Experts of a small language model: 24 experts in each of 17 layers, 5636 steps.
Below are experts of layer 14 (counted from 0) of a mixture-of-experts language model. Rows are named gate (a neuron's input weights, with its number), up (a neuron's input weights, with its number), down (a neuron's output weights, with its number) and show model dimensions 0-127. Each number is 128 + 24 x the weight over its row's rms, rounded and kept within 0 to 255.
Before each expert's rows: a language model's description of what the expert responds to; "gets" lists some tokens that make up at least twice as much of what it gets as of all text. This comes from a sample of Wikipedia text that the model never trained on. Tokens count by the router's weight.

# expert 23
Description: Prepositions after verbs
gets: " of", " by", " with", " for", " to", " on"
gate2 [116 103  97  89  95 169 111 147 146 103 162 118 110 166 166 142  59 165 146 163 109 140 147  93 140 153 125 159 101 183  86 135 121  79 107  96 103 119 102 100 140 103 112 139 137 103 107 143 171 126 121 125 116 159 112 121 136 139 108 158 101  98 112 137 128 155 180 141 139 149 149 111  98 123 143 130 120 164 160 146 151 155 159 131 160 123 100 132 128 158 126  96 122 133 151 158  98 139 131 128 103 128 123 133  93 144 127  64 131 121 124 117 100 126 119 108 119 136 119 123 108 132 100 129  98 121 125 165]
up2 [169 180 129 105 158  96 129 115 136 108 144 135  90 124 129 130 139 132 131 161 115 112  83 121 115 138 125 171 129 132  99 106 121 123 117 107 102 153 119 131 137 136 119 107 118 123 125 131 131 128 107 128 134 140 126 156 166 121 133 172 152 138 124 138 149 170 106  98 139 148 161 129 160 154 135 145 136 164 102 103  97 104 112 154 100 112 114 105 140  87 138  92 100 160  62 146 118 120 136 115  56 139 161 128 108 105 115 151 117  82 150 130 127 123 101 127  78 172 127 158 122 109 127 208 113 112 132 149]
down2 [108 117 136 145 132 156  84 128  95  91 126 149 135 149 140 102 146 110 127 117 117 104 132 126 121 139 121  69 136 125 158 145 102 117 122 154 106 111 134  86 124  97 124 147 123 125 123 171 154 117 137 125 124 132 107 162  80 101 110  47 116 156  98 112  90 166  94 144 145 157 110 133 132 114 128 181 102 133 124  95 110  95 134 132 115 151 133 112 148  91 133 155 147 122 147 143 117  78 115 145 157 121 114 183 146  93 132  94 138  86 133 152 134 130 152 122 129 135 105 137 178  66 129 146 115 145 114 123]
gate3 [119 135 116 113 114 117 132 122 155 149 194 160 135 142 137  99 121 123 184 109 114 157 132 140 156 108 124 162 137 142 106 114 155 143  88 133 150 110 132 140  98 155 149 120 173 148 106 125 108 141  97 151 130 126 124 122 124  95 151 147 102 170 123 125 146 142 126 146 159 134 174 108 153 151 144 125 117 184 153 140 102 142 101 154 152 127  63 145  88 141  87 101 142 106 138 136 120 110 149  92 205 128 131 132 134 154 147 106 140 128 140 150  82 115 144 137 121 116 132 183  89 135 110 133 137 103 144  99]
up3 [128  84  90 100  90 118 114 125 115 131 140 130 105  97 131 154 121 152 142 150 160 143 132 107 161 137 113 154 130 190 108 163 131 112 137 138  97  91 167 132 115 165  86 109 159 142  91 129 132 127 115 124 125 122 130 120 170 120  91 124 129  86 155 148 119 105 128 135 120 118 100 170 106 149 165 132  88  62 125 111 146  95 178 158 170 126 163 102 130  70 141 108 127 162 126  97 118 133 152 103 126 143 137  85 163 124 139  89 143  98 145 128 123 129 134 123 151 140 150 160 139 126 126 117 148 138 134 101]
down3 [117 141 117 120 103 109 161 159  88 133 160 104 133 128 104 152 137 127 104 134 120 137 101 131 106 165 114 161  90 151 114 159 122 135 121 131 145 172 153 152  85 142 150 101 100 159 120 134 138 116  96 115 118 145 139 147 150 136 175 164 124  93 144 166 153 115 120 117  97  78 130  93  76 160 118  92  97  87 110 114  94 101 100 101 124  95 147 119 124 102 111 139 109 124  86 161 109 134 190 140 145 142 167 177 146 123  99 115 130 122 133 143 115 135 136 128 143 112 147 143 105 118 158  95 133 161 124 161]
gate4 [118 101 138 130 155 129 110 137 192 131 180 137 153 123 152  91 148 146 118 162 116 136 165 113 162 142 118 155 132 150 121 144 160 136 117 150  94  91 140 125 118 131 128  66 142 136 148 133 118  83 145  94  71 122 167 132 133  89 122 145 161 165 138 154 158  74 137 155  97 166 109 173 123 122 119 122 113 163 101 134 151 138 111 135 135 145 158 115 144 135 145 138 135 109 105 132 120 147 109 103 114 138 175 185  90 112 102 125 130 120 147 140  98 131 126 141 153 165 112  88 137 148 117 161 131 123 141 116]
up4 [161 145 144 107 143 131 154 103 120  94 171 116 127 116 172 127 114  98 172 103 166 136 106 155 120 126 138 137 132 106 137  85 135 130  83 132  82 110 133 140 135 147 136 136 170 159 139 125 117 136 138 117 208 147 178 132  98 131 131 171 124 111 139 116 126 119 116  84 134 133 129 141 116 151 113 161 151  68 145 113 129 148  96 118 126 134 113 112 137 125 133 129 178  87  75 124 119  93 153 176 137  93 135 133 100  89 136 137 136 102 133 170 122 150 126 153 142 119 114 127 131 125 133 179 134 113 162 112]
down4 [151 122 161 107  90 131 104 144 117 108  97 161  86 100 127 127 104 167 104 115 114 104 140 132 133 179 144 170 114 109 101 155 135 144 145 146 136 185 139 177 122 128 126 152 156 129  77 109 134 106 126 119  47 106 112 107 114 166 136 106 159 173 126  99 153 133 172 113 163 104  88 150 137 137 110 177 133 152 130 138 113 135 130 109  82 153 123 142 146 157 115 129  89 155 159 131  72 117 152 144 120 144 137 141 140 118 144 104 105 161 113 117 116 126 133 130 129 137 131 114 100 123 113 134 132 135 104 121]
gate5 [ 81 144 121  93 107 118 106 118 112  79 120 152 135 165 141 137 142 109 180 121 127 144 100 145 115 109 119 145 109 140 117 112 157 115 154 118 124  86 123 120 137 127  87 159 131 114 133 122 128 155 118 103 129 136 147 150 116 148 124  77 124 160 102 129 128 124 114 120  93 147 120  63 117 163  87 101 102 180 157 116 129 169 107 108  79 126  65 137 127 118 143 161 106 131 106 145 129 117 133  87 118 161 132 146 109 104 106 125 151  96 145 147  96  92 150 120 159 156 153 135 155 130 163  91 147 103  98 125]
up5 [120  96 129 117 128 128 148 139  66 103 128 143 121 139  94 166 119 145 136 118 133 171 134 135 134 136 126 128 127 107 153 131  98 116  78 102  93 104 170 107 120 128 101  85 118  96 185 122 124 120 149 165 107 140 150 108 174 122 124 154 104 100 144 145 105 147 184 142 108 123 124 146  82 116 147  98 138 105 136 143 130  72 114 111  99 152 138  90 149 130 114 119 149 107  87 113 140 127 156 110  73 100  97 101 148 128 148 133 105 140 145 159 157 120 157 101 102  95 104 145 134 149 118 146 161  92 121 119]
down5 [126 138 143 136 157 196 126 120 136 169 167 135 130 119 177 148 129 103 115 136 127 117 134  98 117 134 132 124 164 149 112  82 121 110 148 162 161  74 106 132 125 125 118 148 114 107 132 138  90 128 125 103 109 134  94  87 126 134 158  91 143 129  96 110 134 128 143 146 101 146  95 115 110 112 103 161 104 112 131 105 128 138 148 122 102 158  82 161  91 115 133 162 160 137 149  87 140 104 114  97 100 125 150 148 110 126 113 163 127 162 103 124  85 159 166  87 144 125 115 118  94 106 100 153 151 135 127  67]
gate6 [126 156 122 105 116  94  81 127 143 142 120 105 135 137 161 130 118 128 135 110 108 176 143  94 104 147 116 115 144 114 119 145  94 108 137 180 108 107 184 141 151 123  96 124 174 137 155 103 148 146 153 133 100 150 145 138 151 110 108 178 120 133 118 148 152 107 118 161 145 137 113 103 119 134 144 159 135 172 111 112 122 105 117 167 120 122 120 138 123 124 136 122 103 106 142 120  90 129 115 123 124 169 150 218 121 103 148 123 121 122 157 136 123 104  83 121  82 144 137 142  88  93 176 152 104 163 125  98]
up6 [121 149 142  82 170 126 127 109 109 118 165 146 135 150 114 115 130 150 151 150 131 120 158 117 116 129 109 115 132 150 122 127 107 152  94 110 132 108 151 115  91 155 128  97 139 166  98 125  88 106 123  88 132 136 180 130 153 166 122 132 123  83 132  90 161 170 127 141 150 127 125 104 124 107 170 100  96 140  97 173 177 152 146 154 120 113 134 118 129 134 121 145 106 164 131 130 160 102 145 142 101 138 107 173 134 107 101 153 144 206 119 169 118 152 154 108 132 144 147 122 134 153 161 137 123  91 165 147]
down6 [136 122 163 121 133 123 123 125 126 110 181 115 130 109 113 106 107 123 121 119 128 183 138 134 118 144 108 147 137 104 144 127 109 134 142 128 126 116 114  91 112 143 115 125 134  97 190 148 123 145 131 141 118 101  89  91 145 100 162 163 127  66 137 116 142 170 122 135 132 143 152 159  95  92 113 190 137 114 142  80 121 110 138  92  91 172 149 146 125 146 105 127 130 173  95 122 157 195 128 128 134 163 101 139 162 110 112 108 121 121 137 174 103 129 123 128 167 144 106 132 134 145 112 143 103 162 133  85]
gate7 [128 143  84 125  87 122 110 138 105 176 145 129 141 145 154 127 140 129 149 120 104  71 121 169 152  95 141  97 168 126 116 176 162 162 156 148 112 135 103 120 153  68 109 135 133 121 128  94 100 109  86 105 123 137 103 115  94 140 191 135 120 127  91 115 143 124 132 146 117 123 123 143 145 135 140 101  90 145 143 134 160 119  95 124 146 127 133 119 115 113 144 131 134 111 103  98 129 147 114 128 132 107 167 145 130  97  49  69 143  96 129 123 148 134 100 119 116 102 136 158 136 113 125 150 155  89 144 122]
up7 [149 132 131 133 133 127  88 140 123 152 121 123 128 144 108 125 140 159 139 150 130  85  98 103 137 138 100  98 143 158 143 143 113 121 144 135 175 148 131 148 102 124 134 136 111 145 156 138 173  84 136 149 135 155 116 163 155 168 104 112 145 161 116 143 133 127 162 110 150 119 146 134 124 127 125 141 129 168 135 108 146 140 196 147 142 152 135  86 147 122  91 138 150  87  90  93 130  90 122 101  99 109 134 153 115  93 118  84 117 133  77 144 151  68 120 133 114 128 107 160 100  83 134 135 128  61 149 102]
down7 [141 121 131 143  93  86 172  83 134 140  89 122 144 108 154 100 100 127 135 123 131 141  92 138  89 121 129  98 158  85 131 115 141 117 123 150  83 150 155  87 102 143 138 158 128 100  95  99 109 139 111 162 128 129 107 130 129 132 133 125 147 129 104 127 132 151 151 156 117 116 143 116 101 122  98 150  80 131 158 124 166 137 162 111 136  94 165 132 133 135  90 134 167 147 118 133 103  90 171 134 156  80 128 108 107 119 118 159 159 104 116 128 104 127 108 114 141 148  87 100 190 137 178 150 144 103  98 152]
gate8 [122 121  94  96 148 157 148 131 171 129 120 136 132 118 137 128 116 143 146 146 112 104 167  98 125  82 114 135 121 129 128 134 109 141  93 112  95 159 131 109 137 156 104 106 123 168 136 125 108 120 114 124 103 173 185 143 144 121 122 167 127 136 117 150 123 133 170  89 130 105 131 128 136  87 121 128 156 139 140  80  96 104 124 194 122 129 156 128 166 134  99 137 173 169  80 103 120 116 136 123 106 151 130 107 109 135 158  47 120  91 145 151 125 119 141 155 108 119  94 141 142 122  73 129 142 125 103 132]
up8 [157 150  90 140 156 168 106 122  99 151 164 124  99 135 125  73 111 114 150 123 109 131 123 101 158 128 135 142 157 147  99 130 124 136 147 145 160 134 122 154 100  73 115 137 136 132 107 159  85 149 117 169 129  94 169 161 133 111 160 126 157 111  94 162 158 120 123 117  88 185 111  92 115 105 113 130 121 105 137  90 127 156 118 159 131 155 125 116 112 144 118 141  81 123 116 152  86 103 108 103 180 119 123 123 155 135  90 108 109 127 155 127 116 163 104 111 130  71 107  98 119 121 147 130 106 111 139 134]
down8 [138 149 137 146 119 122 158  84 109 136 117 154 148 130 135 125 136 145 107 117 128 103 193 155 138 133 122 138 121 166 130 160 162 141 154 136 114  99 110 162 131 133 101 117 164 114 109 105 129 105 137 119  93 130 138 149 119 117 132 122 102  79 116 138 121 135 120 121 109 123  95 115 130 172 165 183 124 165 149 136 139 171 109  94 121 124 132 122  98 104 199 118 124  88 148 129 124 134 136 129 141 129  79  88  83 115  96 143  90 130 130  85 175 138 131 108 125 162 141 183 150 129 151 114 117 129 150  74]
gate9 [115 159 144 142 105 143 151 157 148  79 115 132 136 110 147 122 137  76 130 145 161 136 186 165 117 121 147  95  81 117 126 125  92 137  67 164 128 133 106 127  87 148 127 118 152 123 146 122 105 133  98 103 126 171  74 103 139 154 123 160 120 140 137 115 138 163 124 142 118 100 127 140 106 120 112 126  94 112 122 157 162 140  77 169 155 106 131 151  74 124 138 103 132 123 164  77 122 104 122 143 136  99 118 146  84 134 103 125 115  84 122 110 123 151 100 131 129 124 146 138 143 166 110 121 133 102  98 138]
up9 [131 168 161 135 128 156 130 140 142 149 103  99 120 134 110 127 137 103 160 123 149 132 128 135 118 159 107 112 124 102 100 120  95 111  96 186  92 156 103 142 122 136  74 125  89  93 105 142 146 144  95 102 139 141 103 120 122 165 164 104 112 156 126 129 140 147 104 117 119 161 145 131 124 111 136 164 164 109 126 154 105 122 138 165 103 116 139 124  98 147 184 101 117 111 141 174 119 120 117 109 131 122 128 115  48 130 156 122 106  84  80 153  86 138 108 124 125 116 187 135 169 120 128 123 127 109 140 126]
down9 [110 164 119 114 111 169 114 143 106 141 142  86 127 150 107 130  92 101 108  96 117 149 156 133 107 143 126 148 130 117 148 119 127 123 116 162 134 191 180 116 137 171 138 138 112 133 109 149  91 110 129 122 139 133 126 142  75 145 159 107 109 100 131  96 115 140 137 183 104 169 136 141 123 122 154 144 170 146 144 109 108 120 162 121 120 111 132 167 110 120 117 142 117 123 184 147 104  53 158 121 124 146 158 181 148 150 120  88 146 154 150 139 126 124 144 163 108 102 137 127 154 109 153 134 147 160 111 111]
gate10 [147 119 142 134 154 124 156 147 191 135 177 190 149 124 124 151 126 159 136 152 112 146 141 154 128 106 150 124 121 125 143 111 128 118 115 125 121  92 107  99 124  92 125 144 131 155 111 132  99 133 100 172 124 144 127 135 158 107 153 168 137 162 136 116 118 128 153 108 105 113  74 127 126 141 143 118 138 206 142 101 153 115 131 117  97 172 138 118 128 132 171 144  77 105 110 110 117  98 145 134 117 162 167 156 119 121  98 101 162 108 112 132 144 146  96 151 153 122 170 155 154 175  99 159 115 127 138 123]
up10 [153 111 159 157 146 134  85 121 137 141 121 168 136 137 122 156 101 124 150 126 126 113 146 190 107 118 138 118  82  96 116 126 107 133 155 134 152 142 140 111  75 156 132 154 102 113  96 122 108 162 144  98 125 152  93 143 176 140 106 139 126 108 103 125 109 141 111 101 129 130 126 148 166 171 133 128 137 168 146 100 107  81 112  94 100 160 130 105 112 106 112 123 127 145 163 120 117 148  89 133 121  83 110 134 153 132 135 132  80 129 131 104 156 170  94 163  91  98  96 153 138 147 133 105 142 127  93 177]
down10 [158 164 121 112 124 135 121 112  94 102 165 158 125 105 134  66 125 114 100  81 122  71 115 140 102 107  96 137 113 161 113 149  95 141  95 104 152 149 172 129 105  82 139 132 149 117 157 128 105 161 127 121 170 118 115 115 169 147 119 157  98 105 134 151 125 140 132 185  91 100 126 132 171 134 120 167 106 111 139 132 122 122  92 114 151 120 115 126 177 138 129 146 121 114 125 122 153  75 122 134 125 153 160  99 125 124 149 129 132 143 151 148 123 178 149 156 130 119 119 134  98 133 119  79 106 112 164 134]
gate11 [143 132  62 131 161 148 112 122 125 168 121 148 142 119 148 103 115  89 131 146 120 128 112 104 126  92 147 139 107 137 140  92 183 141  99 132 105  84  94  80 160  96  96 113 152 122 172 102  92 121 135 162 119 140 117  95 125 101 129  66 101 137 118 173 120 165  93 116 139 132  97 144  92 141 119 155 140 102 140 116 117 158 107 113 157 130 141 119 126 128 113 109 137 137  99 141 136 156 126  95 149 132 146 155 129 105  89 123 107 136 120  87 125 138  93 118 124 146 107 154 145 118  88 130 158 140 188 126]
up11 [128 173 118 104 103 151 147 115  80 115 144 141 108 141 115 135 117 146 145 109 165 126 118  86  85 126  98 134 129 135 136 123 104 138 110  89 166 180 117 173 152 159 169 140 165  92 136 115 123 171 106 143 137 156 136 139 152 173 150 148 147 107 112 125 118 139 168  98 116 138 154 101 156 146 106 148 125 108 120 123 130 110 147 124 130 100 132 126  93 100 129  93 121 117 160 150  65 131 146 140  96 117  92 141 118 122 134 142 140 106 171 146 110  71 132  95 113 154 110 102  97  91 124 135 100  91 125 106]
down11 [130 162 192 125 113 121 122 126 158 131 200 102  99 103 137 107 134 135 123 135 142 130 162 141 139 100 127 114 131 121 137 133 131 134 135  95 116 145 156 108 121 120 150 150 157 133 121 161 148 143 134 134  76 149 139 102  97 155 170 158 103 124 101 137 141 151  84 109 173  86 137 131 131 155 109 161  88 136 161 131 164 148 165 128 129  92 131 134 155 182  96 126 114 111 191 109  84 111 154 121 151 117 150 112 107 112 119 111 130 158 157 133 146 158 153 143 130 113  97 148 142 144 146 141 174 105 122 120]
gate12 [110 113 151 107 165 155 120 157 143 154 147 173 128 124 144 133 117 160 174 181 111 128 108 117 129 103 114 155 146 193  78 119 134 118 136 105 135  99 101 118 130  88  92 133 141 136 113 124 113 120  76 123 107 125 104 135 130  84 151 133 111 108 136 163 166 143 166 117 146 156 107  82 118 138 143  94 133 158  85 154 141 108 164 147 113 142 102  86  88 166 126  84 132 137 137 127 136 153 129 120 135 103 131 124 106 139 110 134 106 138 130  94  96 101 117 128 120 120 131 163 144 106  90 160 114  89 109 153]
up12 [191 130  92 134 138 128 129 140 154 173 150 117 128  96 126 141 144  93 128 123 122 159 128  82 125 123 152 119 137  89 127 135 156  91 152 159 140  98 146 136 105  86 151 129 101 127 167 141 118 113 178 103 125 145 136 102 126 163 106 130 129 158 135 148 150 118 118 110 114  92  84 119 106  71 157 138 140 191  94 166 127  76 128 121  87 125 112 106  86  93 146 119 126 114 120 137 157 117 164 103 144 135 141 117 173  95 140 114 105 103 126 105 118 111  93 111 139 135 163 138 135 143 139 107 112 135 118 100]
down12 [154  99 128 110 109 101 162  97  93 112  71 153 144 146 163 171 138 103 119  82 114 135 142 129  82 130 166 104 131 148 146 119 173 146 128 100 109 165 105 126 143 131 160 150 166 118  83 133 121 108 124 132  96 106 139 151  71  93 159 172 119 103 109 131 137 135 122 173 109 131 128 129 137 153 144 106 115 105 150 126 157 160 163 115 130 147 133 124 152 130 139 119 164 107 153 163 148 125 131 155 165 159 125 138 136 164 149 158 150 157  92 145 152 127 161 129 103 125 126 112 109 159 158 101 147 114 162 131]
gate13 [ 90 126 118 162 107 155 147 159 141  95 170 116  64 118 152  99 140 143 126 155 111 149 148  88 141 107 159 150  98 131 123 130 113 120 111 165 125 125  75 131 142 129 128 127 133 106  84 164 167  89 158 177 158 117 158 115 137 112 143 173 125 153 108 136 130 115 184 129 133 115 114 148 113 113 124 107  96 148 136 101 133 109 123 170 102 120 173 100 136 141 119 127 139 125 115 107 114 126 146 152 133 119 134 103 126  96 146  71  82  64  99 128  99  96 148 136 131 119 137 140 154 126 109 138 105 130 121 108]
up13 [ 90 123 115 140 114 119 109 156 113 114 145 139 147  71 152 105 128 117 123 115 188 109 129 147 104 129  94 130 140 143 130 128 134 149 119 148 117 204 137 180 116 147 156 110 109 116 128 153 133 171  69 137 125 158 113 140 145 121 124 147  76 106 160 134  67 140 105 163 147 140 148 135 120 166 122 133 148 144 114 130 133 162 125  92 135 101 107 116 108  91 134 144 106 149 169 130  93 134 151 147 144 149 137  92  94 145 113 178 128 112 120 131 160 123 119 136  89 158 123 135 138  93 117 118 124 145 128 179]
down13 [106 138 143 140 145 135 113 102 125 104 162 100 157 141 130 130 135 125 157 150 143 132 174  82  97 154 127 152 123 125  90  92 151 149  97 119  90 120 127 109 117 122 122 141 117 122  98 148 139 113 139 112 130 108 115 127 119 139 130 117 104  99 124 121 172  82 136 110 133  83 105 161 114 114 129 224 102  72  81 181 143 130  86 140 106 153 148 146 132  99  97 166 125 128  86 130 129 127 118 127 158 139 131 128 114  72 127 122 159 148 153 129 115 126  98 130 132 143 100 111  86 153 127 104 143 155 118 124]
gate14 [131 135 165 137 150 172  98 148  96 117 163 111 119 177 122 145 102  97 129  98 104 167 158 134 123  99 134 148 151  93 144 147 111 171 127  27 116 138 116 114 154 130 137 134 102 157 128 150 145 168 128 130  95 108 135 120 147 124 119 117 111 105 142 161 142  77 129 137  94 109 119 116 104 121 121 101 142 133  87 111 134 162 119 123 167 162 128  95 147 135 137 130 152 159 149 160 140 125 166 146 102 123  98 140 120  91 116 106 153 150 129 113  86 115 137 169 153 118 136 107  96 125  89 119 128 131 123 146]
up14 [134  96  97 120 143 108 108  99 160 112  95 117 147 153 107 157 107 135 102 147 169 113 140 113 142 108 138 140 110 101 113 124 113 120 151  95 123 128 127 144 119 156 140 138 118 136  83 140 146  58 105 100 117 100 127 133 106 123  96 161 122 116  86 149 129 143 138 131 132 179 108  99 122 149 183 125 122  88 134 114 131 129 148 103  85 136 147 128 146 142  92 123 112 128  83 109 142 169 139 187 127 113 120  80 150 160 167  96 119 140 162 148  94  95 119  94 136 125 153 140 120 103 137 132 187  96 122 134]
down14 [152 137 129 109 163 144 172 133  98 129 100 126 127 113 139 105 147 123 148 120  95  96 140 110 123  75 106 114 121 132 150  99 160 113 137 115  85 158 162  96  86 149 119 152 172 124 155  89 142 116 157 142 110 124 138 121  79 147 147 158 116 149 159 168 184 134 126 123  81 111 140 172 132  96 129 172 159 147 111 170 121 150 118 135 108 144 134 114 139 116  84 115 146 149 128 127 103 102 128 149 134 141 141  94 146 100 129 125 160 114  92 105 150 125 160 124 131 128  80 121 159 122 150 101 142 159  94 165]
gate15 [106 193 102 147 110 109 117 151 161  91 140 140  92 122 133  94 154  97 119 120 133 175 146 162 130 122 137 131 124 121 170 124 126 133 123  65 139 137  99 182 109 114 120 114 153 137  95 137 160 131 129 121 157 134 138 107 114 158 161 157 139 138 146 155 103 121  83 109 141  94  87 122 110  96 121 133 137 126 128 138 158 135  69 110 127 132 136 112 140 127 143  73 142 134 111 149 110 161 130 134 151 110 141 144 144 104 196 100 147 137 117 149 109 106 108 144 194 116 114 122 112 113 134 108 133 154 160 146]
up15 [159 151 138 130 142 148 191 151  95 125 120 102 123 119 100 103 137 124 113 123 149 152 124 155 106 156 145 147 105 137 137  76 114 158 123 109  58 137 116 136  94 147 131 183 133 124 134 142 116  75  99 156 128 164 164 145 144 124 141 114  95 117 129 123 122 124 123 143 146 108 113 132 122  94 158 101 121 128  95 125 133 178 161 140 117 123 124 164 116 131 126 104 106 107 127 120 141 124 125 147 107 115 126 145 124 169  90 158  92  86  91  80 121 139 185 132 136 107 146 150 136 116 174 130 159 116 159 170]
down15 [136 148 107 137 138  85 144 113 103 141 160 120 110 107 154 130 115 130 109  65  99 128 147  81 138 113 110 144 117 122 157 152  93 108 136  57 136 119 166 154 116 137 144 116 110 122 118  86 102  95 112 122 145 100 166 145 158 121 144  97 125 116 150 138 118 122 150 130 122 132 178 122  91 180 140 172 176 112 109 140 156 151  90 116 148 146 106 139 118  95 156 115 131 142 124 136 163  90 141 142 135 108 134 136 123 102 168 122 114 153 109 106 152 177 133 103 144 124 106 106  68 144 125  91 123 141 135 128]
gate16 [ 90 100  75 145 123 114 161 143 139 121 125 142  71 133 136 106 131 113 119 150 105 136 142 129 120  92 157 139 179 121 113 102 177 121 150 140 124  99 173 119 119 142 108  91 163 157 138 150 107 155 129 108 107 133  82 124 127 149 156 122  81 141 104 142 123 114 129 159 152  99 109 162 115 124 138 159 151 187 103 135  83 145 123 154 165 140 185 119 125  85 118 143 123 141 133 145 111 162 128 114 146 170  99 116 118 115 127 143 153 157  96 164  97 153 116 164 152 120 151 112 122 109 105 152 139 146 123 132]
up16 [146 177 117 101 136  93 129 151 118 153 134 121 108 121 120 147 123  74 150 128 106 140 121  79 124 107 109  94 105 153  99 135  95 131 115 145 137 142 111 123 137 138 131  82 138 156  86 131 117 103 120 156  82 115 155 109 139 171 123 158 121 118 134  95 116 114 130 108  84 171 107 134 143 152 103 135 109 114  66 160 121 131 121 133 138  71  94 121 138 130 114 148 138 155 113 138 115 136  99 103 126 149  95 110 132 116 115  98 169  83 111 139 127 121  89 132 151 116 161 126  89 118 135 170 132  60 144  98]
down16 [125 176 143 102 135 120 115 161 145 159 102 101 124 102 102 134 168 153 134 154 119 101 133 143 158 122 167 105 106 144 129 140 135  94 168 132 151 168 174 161 133  93 131 102 132 140 145 124 117 144 118 138 193 104 123 121 140 104 108 149 165  96 119 167  87 130 117 117 146 133 122 121 123 121 137 171 147 122 128 114 152 102 120 169 156 112 159 173 106  97 177 109 142 117 111 116 151 104 143  85 156 140  83 134 100 110 158 181 128 116 124 111 112  95 141 152 153 109 134  95 139 114 166 148 125 118 108 148]
gate17 [137 143 147 122 112  93  93  98 115 146 126  99 115  87 182 131 104 116 111 128 128 130  72 124 121  86 131 158 127 117 104 114 151 105 109 116 100 101 127  82 127 136 111 120 130 116 143 144  80 126 114 110 104 149 151  69 122 159 106 129 115 123 120 171 139 134  91 145 125 141 117  78 101 150 116 143 172 115 165 114 112 115 114 154 129 134  95 110 100 155 157 112 129 105 132 138  89 157 129 133 127 153 100 121 116 170 138 117 111 106 126  89 106  70  86 157 110 174 157 171 129 105 124 133 132 112 163 113]
up17 [148 135 111 149  85 126 124 150 118 127 118 146 128 132  62 124 169  96 128 152 139 105 121 108 149 140 170 111 125 103 109 214 123 119 145 131 129 166 125  97 113 154 120 116 175 126 151  90 159 149  98 116 118 111  92  98 121 115 160 139 142 103 138 115 110 151 111 171 129 128 198 112 162 126 106 146 122 105 168 133 123 125 110 149 157 161 110 136  82 132 117 124 121 129 180 121 137 123 111 180 106 132 100 110  94 128 146 118 108 122 104 118 124 159 148 154 138 119 101 129 150  95 128 123 148 154 130 152]
down17 [141 141 134 117 145 128  93  80 144 142 137 141 138 138  93 108 123  99 121 135 117 135 111 124 139 126 127 137 123 146 118 126 164 111 107 135 147 156 110 119 163 148 156 140 159 113 123 151 137 153 151  81 174 120 126 103 104 146  95 191 177 166 127 115 124  85 114  82 136  90 127 160 145 130 107 138 149  54  98 119 106 171  69 121 159 128 144 141  98 141 103 126 126 126 103  89 148  99 119 162 116 131 161 125 136 107 108 124 142 121 127 138 127 105 147 175 122 141  92 101 104 158 137 108 126 114 142 176]
gate18 [108 109 124 137 106 150 144 152 124 134 132 141 156 157  98  89 155 110 110  90 118 156 161 120 175 125 126 135 106  95  82  90 137 113  80 119 116  93 125 133 164 115 115 134 150  87  95 147 107 125 137 110 125 114 117 121 119 112 167 106 118 131 107 143 146 133 111 145 117 126 138 145 137 141 108 138 128 137 128 142 107 156 113 178 110 123 126 126 129 123 168 124 124 107 140 111 110 111 112  60 121 113 137 149 131 133 112 112 169  48 162 103  68 109  68 145 116  80 168 148 148 139 132 108 115 156 107 126]
up18 [124 132 128 118 124 140 114 134 167 134 179 185 144 152 107 120 157  86 172 137 176 151 171 109 116 134 119 110 104 124 106 127 117 158 155 134 129 151 176 103 119 121 104 154 142  99  86 127 189  92 113 114 133 138  92 105 134 128 116 146 115  89 101 119 151 128 147 125 101 149 165 158 129 169 121 125 117 143 153 119 127 140  90 139 133 153 149  92 146 110 168 153 139 124 121 118 113 115 132 102 113 129 138 112 124 130  93  69 138 103 102 150 128 143 104 160 118 129 203 118 105 112 127 102 108 126  98 137]
down18 [154 114  93 173 148 103 187 159 150  99 107 142 141 131 122 145 131  88 113  98 162 120 164 133 100 105 132  82 119  92  63 121 128 135 121 158 148 166  98 133 124 159  86 115 152 162 143  77 118 126 118 120 147  88 151 134  97 103 135  97 139 109 128  92 137 108  92 160  78 166 109 138 158 120 134 131 146 124 174 122 121 133 116 152 133 115 153 124 121 133 117 138 151 118 129 115 140 131 106 157 154 144 122 132 129 101 162 113  95 144 109 144  76 181 115  91 136 121 137 100 119 116 122 135 136 131 105 131]
gate19 [110 120 123 141 144 113 144 151 149 146  99 130 107  87 134 134 147  82 147 109  87 133 115  87 118 125 125 113 163 151 103 122 145 169 134 174 113 144 146 149 147 151 148 121 137 105 106 122  81 161 104  79 136 137 153 114  84 122 140 134 140 162 157 119 123 109 155 122 140 113 143 108 123 106 129 146 103 127 147 119 126 126  60 120 117 106  89 123 111  91 115 143 137 122 106  86 141 172 121 111 102  89 110 117 126 167 148 125 177  86  87 133 152 119 158 114  91 144 109 143 123 161 140 153 100 177 166 104]
up19 [128 103 126 122 159 142  79 110 131  84  87 125 155 127 117 115 140 137 127 102 111  87 111 134  75 131 150 154 112 115 124 121 146 131 140 186 104 137  99 122 171 110 104 159 151 115 116 142 128 126  94 114 117 146 111 119 133 132 155 121 144 133 116 160 127 115 127 104 117 125 175 121  58 136 127 153 106 106 154 116 131  73  88 149  79 142 112 121 124 163 164 103 107 132  93 160 112 186 131 157 111 105 138 134 122 160 155 135 133  91 161 114 157  95 147 124 139 142 110 111 172 126  86 139 116 128 156 116]
down19 [135  89  84  96 138 130 141 126  97 140  80 180 104 144 157 157 112 117 113 119 113 157 130 126 103 102  98 131 138 152 115 149 148 114 103  99  96  91 123 124 160 154  80 103 108 131 111 126 140 109 128 128 150 120 137 147 131  94 131 116 138 104 157 115 144 143 117 153  98 120  94 158 136 166 148 125 117 150 119 126 146 140 148 142 123 124 129  75 138 107 112 133 177 120 110 148 166 123 100 126 124 161 100  66 124 170  93 174 129 124 146 121  90 130 110  89 120  96 107  87 130 160 109  88 129  97 175 134]